Experts of a small language model: 13 layers.
Below are experts of layer 9 (counted from 0) of a mixture-of-experts language model. Rows are named router (the router's row for the expert), gate (a neuron's input weights, with its number), up (a neuron's input weights, with its number), down (a neuron's output weights, with its number) and show model dimensions 0-95. Each number is 200 + 40 x the weight over its row's rms, rounded and kept within 0 to 999.
After each expert's rows: a language model's description of what the expert responds to; "mostly gets" lists some tokens that are sent to it at least half of the time. This comes from a sample of Wikipedia text that the model never trained on.

# expert 4
router,196,212,169,220,268,137,155,277,198,183,247,209,175,177,193,209,211,148,296,194,215,186,161,176,250,220,235,149,241,93,221,242,164,244,232,189,121,169,187,238,131,177,177,213,161,256,202,244,199,248,201,156,131,183,215,201,240,191,187,214,130,180,275,155,179,242,157,179,247,222,242,152,187,207,244,251,143,287,226,266,212,180,196,180,217,224,183,181,192,165,203,204,274,195,259,220
gate0,212,220,93,200,235,139,169,238,184,188,255,161,217,190,235,191,265,310,265,190,183,155,250,261,243,259,111,97,203,176,224,165,206,291,194,206,164,249,196,260,180,137,172,202,237,234,229,219,214,208,192,225,224,161,185,221,153,204,185,234,171,199,194,220,208,242,212,203,195,239,188,221,146,225,196,136,178,211,213,155,175,226,206,146,183,259,181,240,179,197,241,156,273,231,180,139
up0,191,197,215,208,197,201,166,255,174,218,182,190,186,209,231,191,258,198,253,227,151,155,230,181,302,240,214,230,174,194,223,139,288,201,249,212,241,188,210,142,219,162,193,264,211,301,181,250,195,166,211,162,118,215,153,247,177,214,206,199,237,156,305,154,190,177,232,144,200,191,205,197,180,316,220,164,174,193,244,205,232,278,194,213,151,233,182,183,198,180,159,295,231,222,150,182
down0,181,226,260,209,159,162,169,233,217,185,211,207,146,205,150,212,176,210,269,228,165,260,190,195,129,205,252,227,216,221,268,243,300,243,206,124,186,196,238,254,296,198,184,209,191,204,232,202,78,240,195,216,183,202,229,178,173,234,212,245,208,217,197,212,141,184,121,167,246,202,207,228,255,237,183,184,206,262,224,167,230,245,241,227,244,194,222,198,284,229,200,202,178,215,199,81
What it handles: Line breaks, digits, pipes and headings in structured text such as infobox fields, match minutes and sports tables, e.g. Personal information, 76'.
mostly gets: " Racing", "Scientific classification", "- Born: ", "- Location", "i ", " / "

# expert 35
router,235,192,181,233,196,181,141,212,189,200,278,257,254,105,235,205,222,152,256,206,209,190,165,194,298,287,197,233,179,158,154,216,234,230,289,156,212,109,222,170,168,187,124,159,228,196,188,194,262,191,156,158,200,128,158,220,234,211,224,267,145,178,237,168,130,161,196,178,200,281,226,129,240,204,231,205,224,248,197,220,252,216,205,214,180,191,175,214,220,208,215,215,186,234,256,210
gate3,228,249,211,217,189,156,207,212,196,176,155,190,205,195,238,224,191,245,208,171,169,162,289,212,223,192,153,130,221,197,247,172,213,193,266,164,243,198,157,271,196,230,135,144,192,204,174,202,259,254,182,231,192,244,214,121,254,185,277,252,163,196,247,112,181,165,236,234,199,236,185,203,169,107,192,224,208,235,178,210,245,161,197,130,224,203,222,64,212,217,273,194,165,230,242,200
up3,215,112,189,232,240,175,217,249,179,160,165,133,184,187,236,154,243,146,200,290,243,242,225,217,235,187,271,197,225,220,158,190,217,197,173,303,212,200,192,181,203,196,208,170,208,129,148,168,187,134,149,264,183,210,187,203,245,158,245,222,184,215,123,276,250,208,173,144,249,245,152,139,297,167,172,178,148,143,205,176,232,197,194,259,206,188,211,169,235,202,187,229,199,257,194,253
down3,231,280,283,181,110,183,224,168,137,205,110,204,178,188,144,198,184,231,194,212,197,196,214,245,176,244,131,251,214,162,186,193,202,189,195,191,168,199,283,192,239,204,203,79,269,181,201,234,178,283,204,252,184,224,171,218,202,166,227,212,204,179,124,176,221,197,172,187,176,210,217,195,169,233,141,225,154,255,247,178,136,265,240,169,175,212,222,236,264,227,219,247,127,242,232,227
What it handles: Single capital letters that start proper names, often after a table bar or line break, like R in Raleigh or F in Foley.
mostly gets: " B", " F", " G", " T", " R", " D"

# expert 29
router,188,187,168,186,219,138,221,179,178,157,204,163,197,140,171,162,234,187,267,213,223,169,198,159,254,245,239,188,194,158,175,177,136,171,243,135,125,73,261,251,217,189,191,164,209,243,214,210,197,150,200,247,84,256,227,212,270,159,227,231,188,201,252,137,169,214,173,167,210,257,220,241,165,244,188,240,178,201,255,195,203,184,152,239,97,157,183,184,218,179,187,195,222,188,231,244
gate0,296,258,191,155,234,184,210,157,242,232,237,149,213,222,220,183,214,120,220,196,233,165,221,255,202,245,316,209,226,202,184,209,201,254,221,216,123,243,169,207,142,130,214,191,211,211,169,251,239,113,213,230,165,234,194,243,198,230,208,181,262,167,262,180,95,187,174,101,191,211,171,162,151,217,190,190,240,194,239,169,213,234,183,192,144,233,138,230,170,185,188,182,261,183,169,205
up0,232,212,236,230,212,202,201,256,180,236,177,224,236,203,285,317,142,142,192,197,185,190,180,146,187,194,189,276,139,251,216,165,156,212,154,125,207,202,204,181,261,220,206,187,232,147,239,160,186,248,169,144,235,177,132,164,184,203,187,198,229,255,188,195,272,170,171,248,164,227,258,216,242,214,155,176,132,184,179,227,236,185,199,172,132,178,248,197,186,227,171,92,137,152,202,150
down0,187,271,196,235,247,215,199,215,143,243,217,155,191,241,167,138,209,220,175,170,154,233,227,235,144,191,161,218,161,99,175,205,193,169,249,330,163,197,173,262,159,232,223,146,183,214,232,277,152,191,272,202,178,212,235,182,207,180,219,217,190,261,189,253,288,178,181,208,163,195,200,180,218,262,248,232,194,234,194,199,139,184,135,234,196,123,256,187,259,264,216,230,185,171,209,227
What it handles: Word-internal letter pieces of foreign names and places, like Guangzhou, Lanzhou, Freytag-Loringhoven, Rashidun, often non-English transliterations.
mostly gets: "- Country:", "ban", "angl", "burg", "akh", "av"

# expert 49
router,212,173,192,163,206,146,192,226,206,139,184,271,237,141,149,162,256,148,245,239,247,179,181,178,216,185,179,222,159,168,144,245,181,283,199,174,153,175,244,219,204,177,179,246,220,178,193,314,182,76,250,217,163,176,202,196,248,85,155,223,140,154,234,175,171,206,184,163,209,219,181,136,231,185,238,222,147,194,204,185,233,237,198,184,181,206,172,219,203,120,192,191,189,133,251,201
gate0,166,144,226,124,224,114,112,233,169,126,237,99,235,203,187,124,230,136,192,170,166,244,237,181,179,169,196,212,152,177,161,229,206,163,160,200,179,197,166,252,210,155,157,185,256,201,166,186,201,131,200,205,199,203,189,233,210,137,213,212,203,160,176,148,191,90,166,191,170,169,197,206,189,165,228,254,197,202,194,187,234,135,180,240,185,278,203,148,213,130,170,243,227,155,251,244
up0,236,206,269,199,188,156,231,192,186,151,180,141,116,181,192,257,188,229,245,136,124,206,167,180,249,181,230,211,220,260,184,221,171,200,243,143,164,244,135,192,207,189,131,263,236,211,204,178,226,168,232,215,156,243,229,246,238,224,169,145,210,101,225,159,190,190,255,186,131,175,190,111,150,154,196,213,241,245,163,195,152,230,213,195,188,228,203,224,198,139,139,243,210,270,257,254
down0,172,88,135,177,233,199,180,222,202,217,233,216,211,148,205,226,213,264,211,214,127,163,151,241,162,212,122,150,163,178,172,261,141,243,160,219,197,160,184,273,216,181,246,210,200,250,224,248,249,206,169,187,181,260,132,146,177,109,234,163,174,247,133,270,173,156,243,241,228,223,281,181,204,217,198,241,225,160,184,241,211,268,206,215,208,203,215,135,173,167,196,245,199,174,175,200
What it handles: Common first names like William, David, Robert, and syllables inside place and person names in tables, e.g. Tanzania, Auburn, Kulkarni.
mostly gets: " William", " Mad", " All", " David", " cr", " Carl"

# expert 2
router,193,190,159,220,219,173,242,247,208,208,187,276,168,155,181,223,185,142,211,223,199,218,194,164,194,263,198,211,190,84,189,229,173,222,191,201,159,174,243,173,158,124,157,152,176,248,251,197,233,180,243,232,200,204,157,209,200,242,189,166,107,178,181,204,65,153,145,157,231,216,190,190,171,158,218,124,203,209,208,286,212,217,194,110,185,180,157,208,250,136,193,168,230,190,281,204
gate0,212,207,191,113,181,267,244,224,231,258,174,235,220,136,190,243,172,217,192,143,242,249,280,220,203,198,113,224,177,207,186,225,198,246,209,142,179,260,179,185,187,178,204,155,165,165,214,151,198,195,194,240,262,251,212,165,241,211,292,162,190,211,202,206,266,233,188,214,273,184,270,224,211,196,197,258,263,186,266,217,256,247,203,123,194,136,120,196,165,142,163,143,215,212,229,217
up0,215,188,245,175,240,237,203,139,159,162,211,200,177,228,216,250,193,181,243,153,180,233,220,237,242,195,272,142,219,166,225,193,60,264,183,227,178,237,115,256,226,174,164,196,180,225,190,204,209,207,209,131,268,204,230,277,157,195,176,171,151,187,211,118,144,275,241,222,215,248,208,222,229,249,208,168,178,129,212,179,224,223,224,185,223,294,223,197,212,182,177,121,150,179,188,207
down0,207,167,150,160,163,176,158,224,201,220,193,243,175,153,168,226,203,198,223,199,157,228,193,208,238,195,205,151,221,210,167,205,218,152,177,182,241,160,215,136,188,259,216,254,126,201,141,82,194,194,223,164,161,212,201,213,177,214,198,267,203,300,248,195,156,170,228,184,218,252,153,137,203,206,157,222,155,254,215,171,250,241,136,204,125,211,252,255,247,252,88,238,142,243,193,170
What it handles: Capitalized or modifier words like National, New, School, Program in table headers and names, plus LaTeX backslashes and non-Latin script bytes.
mostly gets: " National", " new", " national", " World", " high", " school"

# expert 47
router,154,166,149,220,217,168,151,225,226,201,205,281,136,159,194,167,213,247,209,228,211,157,217,216,253,274,229,185,123,118,207,252,164,249,233,201,173,148,268,159,154,232,189,224,163,209,193,216,216,215,277,142,183,171,175,144,231,199,225,126,147,195,193,99,179,135,152,193,207,252,203,163,158,209,207,252,258,223,247,241,190,180,147,174,187,138,165,161,213,178,196,191,209,180,280,162
gate0,227,178,154,241,203,134,156,138,188,239,213,179,164,161,176,185,217,245,234,209,236,119,197,172,254,223,189,190,238,239,248,212,224,148,185,262,153,139,212,147,123,235,209,196,156,262,141,210,287,238,232,164,305,217,230,249,161,195,168,167,187,177,175,199,219,185,178,223,204,171,205,174,184,267,214,207,153,179,219,161,132,204,167,239,193,217,203,206,213,223,331,191,199,153,195,283
up0,157,237,325,142,214,202,286,229,201,153,166,229,230,198,129,195,268,256,179,217,176,243,183,209,212,199,236,193,181,192,188,148,190,271,143,185,214,185,104,251,232,222,167,213,154,157,269,225,196,263,218,197,181,178,213,160,191,190,215,202,219,171,219,154,153,251,131,243,167,244,161,217,155,163,193,209,182,237,275,174,141,244,197,126,179,269,159,206,216,217,222,221,180,193,161,261
down0,246,177,194,187,236,156,291,282,219,196,211,163,173,196,185,259,223,196,247,239,171,190,167,248,225,177,134,210,193,181,151,184,205,287,157,187,233,237,194,269,283,126,174,196,215,118,220,189,194,168,175,178,188,213,131,211,238,213,223,219,253,208,208,118,190,285,163,231,225,148,248,265,225,89,234,184,181,222,139,216,223,250,162,198,261,200,214,201,219,174,215,184,214,233,225,160
What it handles: Numbers after from or a table bar, like 2005 and 1.5 km, plus compass and quantity words such as north, water, first-team.
mostly gets: " north", " south", " water", " land", " west", " east"

# expert 17
router,163,147,121,200,192,187,194,215,87,155,277,234,191,178,178,191,233,176,197,235,196,160,230,213,198,282,279,146,168,135,192,222,193,214,197,185,187,120,183,205,192,211,205,173,199,221,144,181,196,177,252,136,191,174,219,199,211,179,211,197,198,168,177,108,118,193,223,141,181,223,223,143,227,182,172,137,160,232,192,234,198,217,81,240,182,163,174,169,185,186,225,146,272,220,276,166
gate0,269,228,135,168,207,163,207,208,130,199,197,233,164,216,123,207,171,143,204,198,189,87,268,199,182,150,259,179,257,246,132,186,135,239,238,194,224,182,256,165,236,174,212,196,152,212,135,164,160,167,141,136,200,120,262,181,217,224,264,174,257,178,205,157,201,223,210,212,175,196,156,214,226,192,172,263,180,230,144,152,220,178,134,252,225,193,190,196,268,205,167,231,241,205,217,166
up0,170,240,223,165,189,276,199,228,189,208,166,190,264,188,168,241,235,179,194,184,159,187,221,174,212,239,213,196,169,167,267,204,309,132,212,202,171,140,194,168,237,261,180,225,301,218,243,179,108,260,263,215,194,224,231,235,160,161,189,257,239,235,234,210,220,198,199,199,188,180,151,198,162,199,175,162,189,238,212,174,174,102,254,144,163,216,129,236,113,228,189,174,130,236,185,239
down0,257,174,179,144,227,169,226,145,195,201,193,208,139,119,211,173,196,254,198,114,166,216,170,219,192,238,197,204,174,202,205,175,239,152,207,189,156,232,190,231,214,196,152,119,208,218,186,184,264,203,115,172,114,256,262,175,225,261,162,250,137,229,187,208,216,143,186,188,224,185,159,199,274,188,141,116,211,211,148,199,268,186,219,149,211,189,190,264,185,246,204,150,100,175,219,240
What it handles: Plural noun endings and general nouns (people, games, species, -ations) ending phrases, plus section heading words like Sources and Bibliography.
mostly gets: " ==", " people", " games", " history", " members", "ations"

# expert 5
router,137,185,170,249,251,137,142,199,199,208,235,217,161,145,153,217,228,207,227,271,228,233,214,190,287,243,262,216,160,127,158,256,178,273,254,146,141,180,163,203,183,169,110,196,195,173,211,216,152,180,235,133,126,156,180,181,186,166,248,177,178,181,230,171,204,177,177,180,168,269,221,189,222,145,250,146,220,230,240,134,208,186,224,184,168,205,183,219,234,210,192,170,258,165,287,166
gate0,217,142,189,221,255,167,124,199,168,195,184,233,219,261,192,215,220,173,139,217,186,172,212,225,96,180,232,187,282,172,245,150,199,239,156,239,223,150,232,215,235,177,161,175,278,213,239,147,240,179,271,141,189,189,202,243,188,232,158,213,216,216,169,271,171,212,110,250,153,219,210,125,118,192,133,235,133,177,156,183,176,187,224,272,197,150,245,208,179,215,204,188,212,162,157,176
up0,173,238,245,139,252,279,279,177,261,201,182,143,260,146,177,222,204,223,256,206,203,170,158,241,217,219,226,269,152,287,150,206,204,174,214,192,198,223,168,158,213,237,193,237,159,183,238,287,181,175,121,247,152,174,211,220,164,212,236,227,240,155,222,241,198,183,320,163,267,185,200,214,260,202,238,167,262,212,238,238,231,217,196,175,191,241,130,163,212,191,201,151,229,206,183,225
down0,234,243,207,275,119,261,278,235,223,215,153,165,202,165,163,223,208,191,207,154,275,147,211,197,215,194,233,162,243,260,111,233,179,188,220,282,165,237,188,181,182,184,158,206,180,213,244,246,220,167,227,242,187,241,209,178,218,222,293,268,207,173,228,164,221,211,271,98,198,143,141,223,134,185,132,182,204,192,232,237,186,190,147,191,191,201,244,231,173,227,191,182,260,242,236,226
What it handles: Leading digits of years after in or died in, like 1995, 2015, and first cells of table rows, standings and score grids.
mostly gets: "| ", "% | ", "1", "In ", "|---|---|---|---|---|---|", " Win | "

# expert 55
router,155,236,200,201,219,155,160,223,157,211,184,206,201,174,185,209,223,163,238,223,212,180,211,167,191,287,243,205,221,205,132,211,150,271,285,180,124,130,213,180,135,196,155,174,262,224,172,230,153,126,221,174,123,134,256,181,301,151,192,280,162,185,260,182,142,183,150,222,212,286,192,144,200,171,165,209,200,237,219,206,172,201,200,210,173,152,197,226,214,190,180,264,184,153,246,215
gate0,224,256,188,170,270,194,253,231,157,226,225,208,166,133,213,218,227,192,202,191,248,115,209,260,218,222,202,211,202,213,191,216,207,175,214,99,199,215,176,229,142,176,140,77,223,229,283,225,271,205,217,224,207,234,208,148,198,197,247,235,195,248,226,260,217,142,210,288,147,185,259,166,152,161,212,235,202,212,168,157,208,196,212,105,168,186,176,223,195,234,255,192,161,258,226,248
up0,239,250,246,225,229,268,204,204,169,134,214,233,171,219,230,161,241,241,233,135,247,241,255,138,196,212,212,177,204,240,182,167,267,248,181,181,209,204,177,196,202,242,142,112,270,250,113,245,162,220,144,154,209,162,203,221,245,238,210,168,165,172,244,187,306,186,238,238,208,209,169,205,229,195,95,205,194,279,156,218,219,135,207,215,174,183,206,189,248,199,191,188,219,246,131,176
down0,196,251,241,152,237,176,187,177,212,244,99,185,227,220,175,187,190,186,166,212,228,213,247,214,141,273,209,223,251,196,148,184,215,185,230,233,233,215,179,196,221,252,228,254,198,226,203,187,185,135,212,141,190,190,117,143,233,215,212,245,216,240,202,218,198,206,270,225,169,48,274,222,204,196,173,204,188,195,239,76,233,221,232,223,219,171,260,231,224,167,218,222,166,218,244,122
What it handles: First names and surname pieces of people in lists, credits and tables, e.g. John, Carol, Margaret, Madigan, LeFleur.
mostly gets: " John", " William", " David", " Robert", " James", " George"

# expert 37
router,248,241,142,247,210,161,171,277,173,152,235,209,288,209,185,235,248,226,208,228,242,289,207,252,219,254,217,190,216,130,143,198,216,279,230,165,190,180,311,175,105,169,207,259,209,220,228,241,176,145,245,180,200,202,260,219,265,175,205,205,139,165,179,141,192,184,164,144,194,255,201,155,204,175,191,216,210,215,207,223,234,220,155,216,174,199,163,231,169,158,190,154,201,175,277,231
gate0,234,219,218,229,214,201,155,184,193,230,159,224,250,163,161,238,242,145,172,218,245,204,190,170,243,277,128,228,107,197,211,212,207,154,197,177,236,246,240,220,218,221,179,222,251,219,262,164,188,182,168,162,193,188,302,204,238,173,166,192,162,185,117,108,192,147,161,185,214,145,200,116,176,245,190,160,198,132,270,213,232,153,189,206,189,260,172,223,249,157,197,226,299,226,230,167
up0,196,242,255,213,189,236,187,204,265,225,269,212,188,206,187,214,196,171,176,212,164,200,162,138,215,231,206,139,260,189,286,259,222,215,187,209,161,199,174,153,155,186,271,239,192,236,295,213,149,191,206,214,188,204,237,232,259,191,244,206,185,209,191,139,187,178,90,175,278,214,164,156,197,226,228,185,202,208,227,315,230,112,194,175,236,245,218,234,210,197,166,223,298,135,175,222
down0,214,192,247,173,118,178,190,190,140,202,145,214,221,107,214,193,185,210,254,174,170,225,308,197,222,153,185,248,215,228,128,219,273,151,235,217,236,128,183,205,218,261,264,251,196,227,183,216,192,226,232,205,189,202,151,144,190,190,181,128,187,138,239,256,214,221,166,193,168,252,218,157,183,146,219,264,210,203,224,176,211,287,261,208,155,227,227,201,284,237,181,257,163,217,195,146
What it handles: Action verbs, verb endings and prepositions in narrative prose, e.g. to support, opened, killed, against, during, with.
mostly gets: "ed to", " would", " had", ", with", "ing to", " against"

# expert 3
router,256,243,198,256,175,166,173,234,144,165,238,260,185,167,161,214,226,217,196,208,241,229,228,196,252,207,193,210,144,181,219,208,141,245,240,175,194,192,245,203,183,94,154,218,263,250,231,250,274,150,274,175,159,233,255,212,164,134,251,177,166,143,198,182,211,199,159,138,192,242,268,181,205,190,214,198,212,189,226,253,176,135,123,174,163,185,198,163,249,123,224,189,153,181,271,142
gate3,191,167,236,197,189,185,251,214,198,145,238,153,168,218,202,180,221,321,217,200,238,229,143,180,273,170,222,139,128,214,204,185,176,232,139,155,205,265,167,188,267,173,195,242,226,115,228,226,250,158,268,252,165,192,227,88,190,216,162,194,217,166,239,151,209,140,199,207,174,218,151,267,210,189,156,240,178,200,202,226,145,198,153,179,147,151,149,155,208,207,178,217,170,217,273,185
up3,255,184,215,157,180,206,253,230,193,153,210,158,186,214,199,221,209,205,250,163,216,218,138,180,245,181,247,110,149,229,215,306,159,226,138,187,184,195,190,203,170,214,231,172,221,258,184,268,192,168,109,253,125,238,277,207,195,167,221,165,236,241,154,167,174,163,162,209,168,200,137,186,214,154,136,211,146,210,215,139,214,248,107,262,140,211,206,152,174,186,155,159,241,219,192,200
down3,175,169,206,216,234,279,146,274,231,251,276,250,184,168,207,165,266,285,220,236,136,266,184,180,204,207,202,169,158,230,152,231,202,177,174,98,270,211,183,213,215,234,206,231,173,222,161,173,197,171,175,214,122,223,222,174,261,164,212,142,169,193,208,214,195,251,159,190,158,167,182,207,283,162,243,212,203,176,162,207,203,196,199,212,164,222,306,235,144,209,142,268,185,212,137,202
What it handles: Articles and determiners like the, a, The, of the, in the, plus some, other, its, that opening noun phrases in running prose.
mostly gets: "The", " The", " the", ", the", ", a", " in the"

# expert 26
router,143,181,137,249,220,158,207,234,191,165,218,288,219,231,183,154,245,200,201,228,228,196,233,226,217,279,189,197,208,172,108,187,186,214,250,232,103,152,211,154,159,217,212,203,194,249,153,283,215,190,196,172,144,249,241,135,262,202,198,254,188,238,181,208,209,121,204,187,205,226,140,147,267,195,159,198,263,195,242,241,178,202,145,219,190,128,223,232,179,147,170,147,201,246,273,182
gate0,150,148,188,155,250,196,212,217,197,236,205,224,167,184,92,208,177,188,145,182,287,227,195,201,222,265,174,246,249,159,171,241,111,254,122,119,156,120,252,205,169,163,229,181,189,156,166,210,86,193,206,188,203,252,199,211,257,149,185,192,223,225,214,192,201,204,235,170,212,157,191,193,263,218,184,206,261,182,248,206,152,136,186,231,220,193,162,162,201,170,193,201,167,219,191,110
up0,238,231,202,237,236,177,187,222,226,155,258,128,227,180,250,198,230,272,190,213,127,205,187,134,182,193,186,141,209,212,187,143,162,134,232,177,243,215,211,165,166,210,236,161,187,167,216,194,264,271,186,197,156,262,269,182,165,146,255,189,251,290,146,251,212,172,189,179,180,215,116,224,234,190,141,147,194,180,253,271,226,192,248,211,173,215,240,141,158,220,196,227,234,115,183,153
down0,202,198,160,218,223,196,205,227,254,264,262,128,224,169,182,151,237,231,261,198,80,204,190,138,190,188,234,175,167,120,206,165,177,80,172,226,213,130,208,155,202,219,219,240,256,179,241,258,176,192,183,152,183,223,242,177,194,216,207,191,251,171,210,181,187,166,263,174,182,181,137,174,213,205,175,232,158,207,266,232,151,158,170,246,186,194,301,211,147,160,191,192,209,203,186,281
What it handles: Short letter pieces inside words, often after an opening fragment, such as y in playstyles and dystrophin, ok in spokesman, show, back.
mostly gets: " show", " hand", " sett", " back", " down", " see"

# expert 48
router,140,169,163,216,183,161,203,214,139,199,213,242,155,172,148,187,263,141,232,222,199,159,190,170,178,228,206,146,211,189,140,180,231,237,273,169,128,152,217,187,135,188,171,204,189,223,152,237,188,147,196,204,141,180,266,217,282,147,239,243,115,192,276,201,146,187,169,228,240,329,201,188,179,217,162,219,180,262,179,296,189,168,186,210,163,160,164,202,199,183,186,224,245,167,228,187
gate0,156,192,269,230,155,218,258,151,193,182,212,177,193,244,211,181,173,222,213,276,157,261,154,169,157,153,114,162,208,220,219,227,186,206,220,171,214,160,217,157,187,184,258,192,148,279,232,157,213,245,207,200,205,246,202,191,216,143,178,260,237,146,198,275,162,198,179,198,189,250,207,274,194,155,195,176,160,258,312,269,193,246,150,174,265,275,207,221,184,194,171,198,236,158,205,275
up0,163,223,181,213,220,166,263,181,203,96,244,234,244,255,229,219,179,183,223,242,174,199,204,227,195,166,215,154,217,210,69,193,221,182,313,141,155,252,212,177,259,156,135,141,213,231,193,195,155,225,156,214,248,173,217,177,267,172,229,251,171,213,197,235,116,158,157,170,166,168,225,185,158,211,219,210,214,187,203,163,173,243,205,210,194,198,202,279,205,237,247,227,223,112,254,188
down0,207,214,219,153,200,178,180,239,152,259,183,256,195,171,162,167,218,179,274,157,198,166,234,103,277,221,298,223,233,250,227,249,138,155,175,218,211,167,169,215,185,248,264,145,204,214,225,190,256,167,307,210,190,181,200,204,316,199,227,194,202,224,193,87,232,212,230,225,209,180,179,181,211,195,220,206,241,170,175,205,215,197,217,175,189,260,181,170,196,149,170,243,243,270,154,175
What it handles: Final pieces of surnames and place names (Molineux, Holmes, -ville, -ton), plus whole first names such as George and James.
mostly gets: " George", "ana", " James", "ville", " David", "ford"

# expert 60
router,212,203,207,214,200,84,207,212,156,161,201,239,261,199,202,196,214,182,265,224,192,162,201,153,210,289,162,168,219,161,102,197,246,139,202,217,135,166,228,167,158,200,210,171,209,205,176,289,182,145,200,213,137,228,189,204,228,139,232,223,216,140,226,196,197,125,214,140,235,261,188,181,224,202,145,188,154,247,231,237,180,186,180,178,152,186,201,257,252,116,201,159,250,192,282,255
gate0,177,202,202,249,191,148,161,254,215,137,209,190,194,146,233,218,167,219,229,189,232,142,89,200,179,197,242,156,171,182,152,202,172,196,203,196,221,164,121,170,201,159,265,149,176,259,190,219,232,112,247,222,179,157,253,247,220,191,226,196,194,201,207,232,209,185,161,195,214,128,233,175,246,170,242,217,177,220,257,176,210,193,155,247,214,175,122,165,258,94,167,310,245,243,170,214
up0,173,161,241,195,260,186,284,139,187,203,195,223,143,216,221,195,107,175,162,272,209,129,303,224,218,234,138,261,179,198,215,200,225,210,233,232,259,225,256,223,182,207,210,223,226,222,181,145,193,255,212,176,193,105,234,221,196,261,205,177,155,204,160,194,107,225,181,222,205,225,165,201,270,174,176,198,210,267,243,137,265,224,171,235,202,232,257,216,177,166,242,227,144,159,211,175
down0,216,246,236,153,226,200,226,260,191,220,226,170,215,211,230,156,180,183,257,161,209,229,246,226,261,143,276,172,212,152,194,263,185,208,195,242,133,179,228,179,223,195,174,152,231,213,270,94,295,322,206,189,232,258,197,244,166,192,186,180,188,173,165,187,147,195,219,200,258,224,234,198,219,245,155,202,198,156,229,170,276,207,184,267,149,213,237,169,233,221,219,127,183,256,245,218
What it handles: Short word-inner pieces ending in a consonant, such as -et, -ick, -ock, -art, in names and words like Kindergarten or Tsarevich.
mostly gets: "eat", "ick", "FC", "AT", "ink", "eck"

# expert 7
router,242,142,215,196,245,138,175,206,146,208,284,241,210,201,190,184,241,212,249,160,199,168,194,197,184,198,217,128,195,101,236,152,176,264,196,218,180,98,161,251,194,181,151,228,142,209,164,229,253,187,238,147,120,220,208,181,220,178,188,246,193,136,188,219,196,199,209,136,195,293,213,80,221,207,182,163,202,254,262,244,199,205,194,169,178,193,177,216,196,134,190,184,238,218,268,174
gate0,213,202,207,322,271,156,184,225,178,257,246,219,201,162,226,178,233,230,219,204,295,147,217,174,166,218,231,232,194,206,262,182,255,215,196,218,181,136,241,230,156,136,196,245,226,227,124,145,266,223,145,180,243,240,212,191,162,199,180,163,225,216,217,175,233,197,177,162,191,201,221,245,300,196,155,120,231,185,266,260,176,165,218,133,225,178,173,261,174,242,175,193,208,238,248,180
up0,229,209,155,183,259,194,161,259,187,187,187,188,260,182,212,171,242,257,188,142,249,161,195,171,261,142,191,238,229,193,272,248,243,271,226,284,197,145,175,189,191,177,193,231,196,225,249,212,292,180,150,189,154,204,263,185,191,189,201,215,234,147,209,136,214,247,184,148,185,191,187,227,202,246,281,174,172,150,230,189,177,216,198,143,236,143,307,137,201,231,194,164,228,293,214,183
down0,207,241,184,178,184,177,232,161,250,148,222,195,192,159,223,203,215,284,128,200,198,226,186,208,161,202,212,226,230,183,189,250,229,189,158,218,148,260,205,202,123,206,246,225,172,159,265,192,155,225,175,87,282,168,187,209,255,207,289,268,186,206,210,186,230,141,201,159,249,242,251,230,170,212,205,187,228,157,192,192,266,163,219,285,142,184,210,193,232,191,200,196,110,195,214,95
What it handles: Line breaks, paragraph breaks, section heading markers like ==See also==, table divider rows and infobox field starts such as - Production, - Years.
mostly gets: "\n\n", " ==", " ===", "==See also==", "|---|---|---|---|---|", "|---|---|---|"

# expert 22
router,250,178,176,248,184,181,202,260,180,200,224,242,163,163,191,208,207,189,207,227,206,289,179,187,209,232,184,192,183,140,170,222,154,266,236,173,167,189,267,206,119,103,201,214,243,211,243,250,192,185,294,198,148,247,233,218,164,163,254,193,119,204,210,204,156,250,127,114,215,284,199,165,211,180,195,217,198,220,246,255,219,172,104,190,205,191,216,172,255,146,267,185,165,216,233,196
gate3,236,171,241,149,244,307,139,231,201,268,145,222,270,234,156,172,198,175,124,206,292,206,227,189,196,230,230,207,251,173,194,207,302,194,144,289,266,200,221,218,261,202,264,187,192,212,221,236,159,238,136,176,188,237,241,208,188,256,239,211,175,165,201,235,227,187,197,225,146,240,190,167,210,216,169,194,152,234,270,196,284,152,203,198,198,217,178,219,212,190,204,248,217,133,220,220
up3,186,192,192,115,204,230,163,229,148,178,182,180,268,200,236,211,167,263,235,192,156,226,228,218,198,184,146,237,236,139,200,167,254,173,198,174,181,223,245,172,279,168,299,292,233,159,224,169,144,253,193,265,173,234,166,146,187,266,201,148,149,181,191,175,232,201,138,249,226,251,159,201,178,172,199,176,197,264,268,239,252,176,256,171,223,205,179,124,188,140,179,206,238,148,227,200
down3,161,279,253,193,100,167,176,231,135,207,167,130,151,130,181,219,217,230,223,173,229,251,107,191,193,194,243,320,208,238,218,210,217,230,238,202,165,182,228,179,192,162,234,282,200,202,172,164,149,219,162,216,283,175,166,151,193,174,240,164,196,156,225,201,169,231,190,163,207,184,170,202,182,215,152,232,173,173,171,211,140,287,211,220,191,220,192,241,245,265,222,245,259,248,209,175
What it handles: Articles, possessives and prepositions with the, such as in the, his, a, plus adjectives like local after a preposition.
mostly gets: " in the", " his", " its", "ing the", " their", ", a"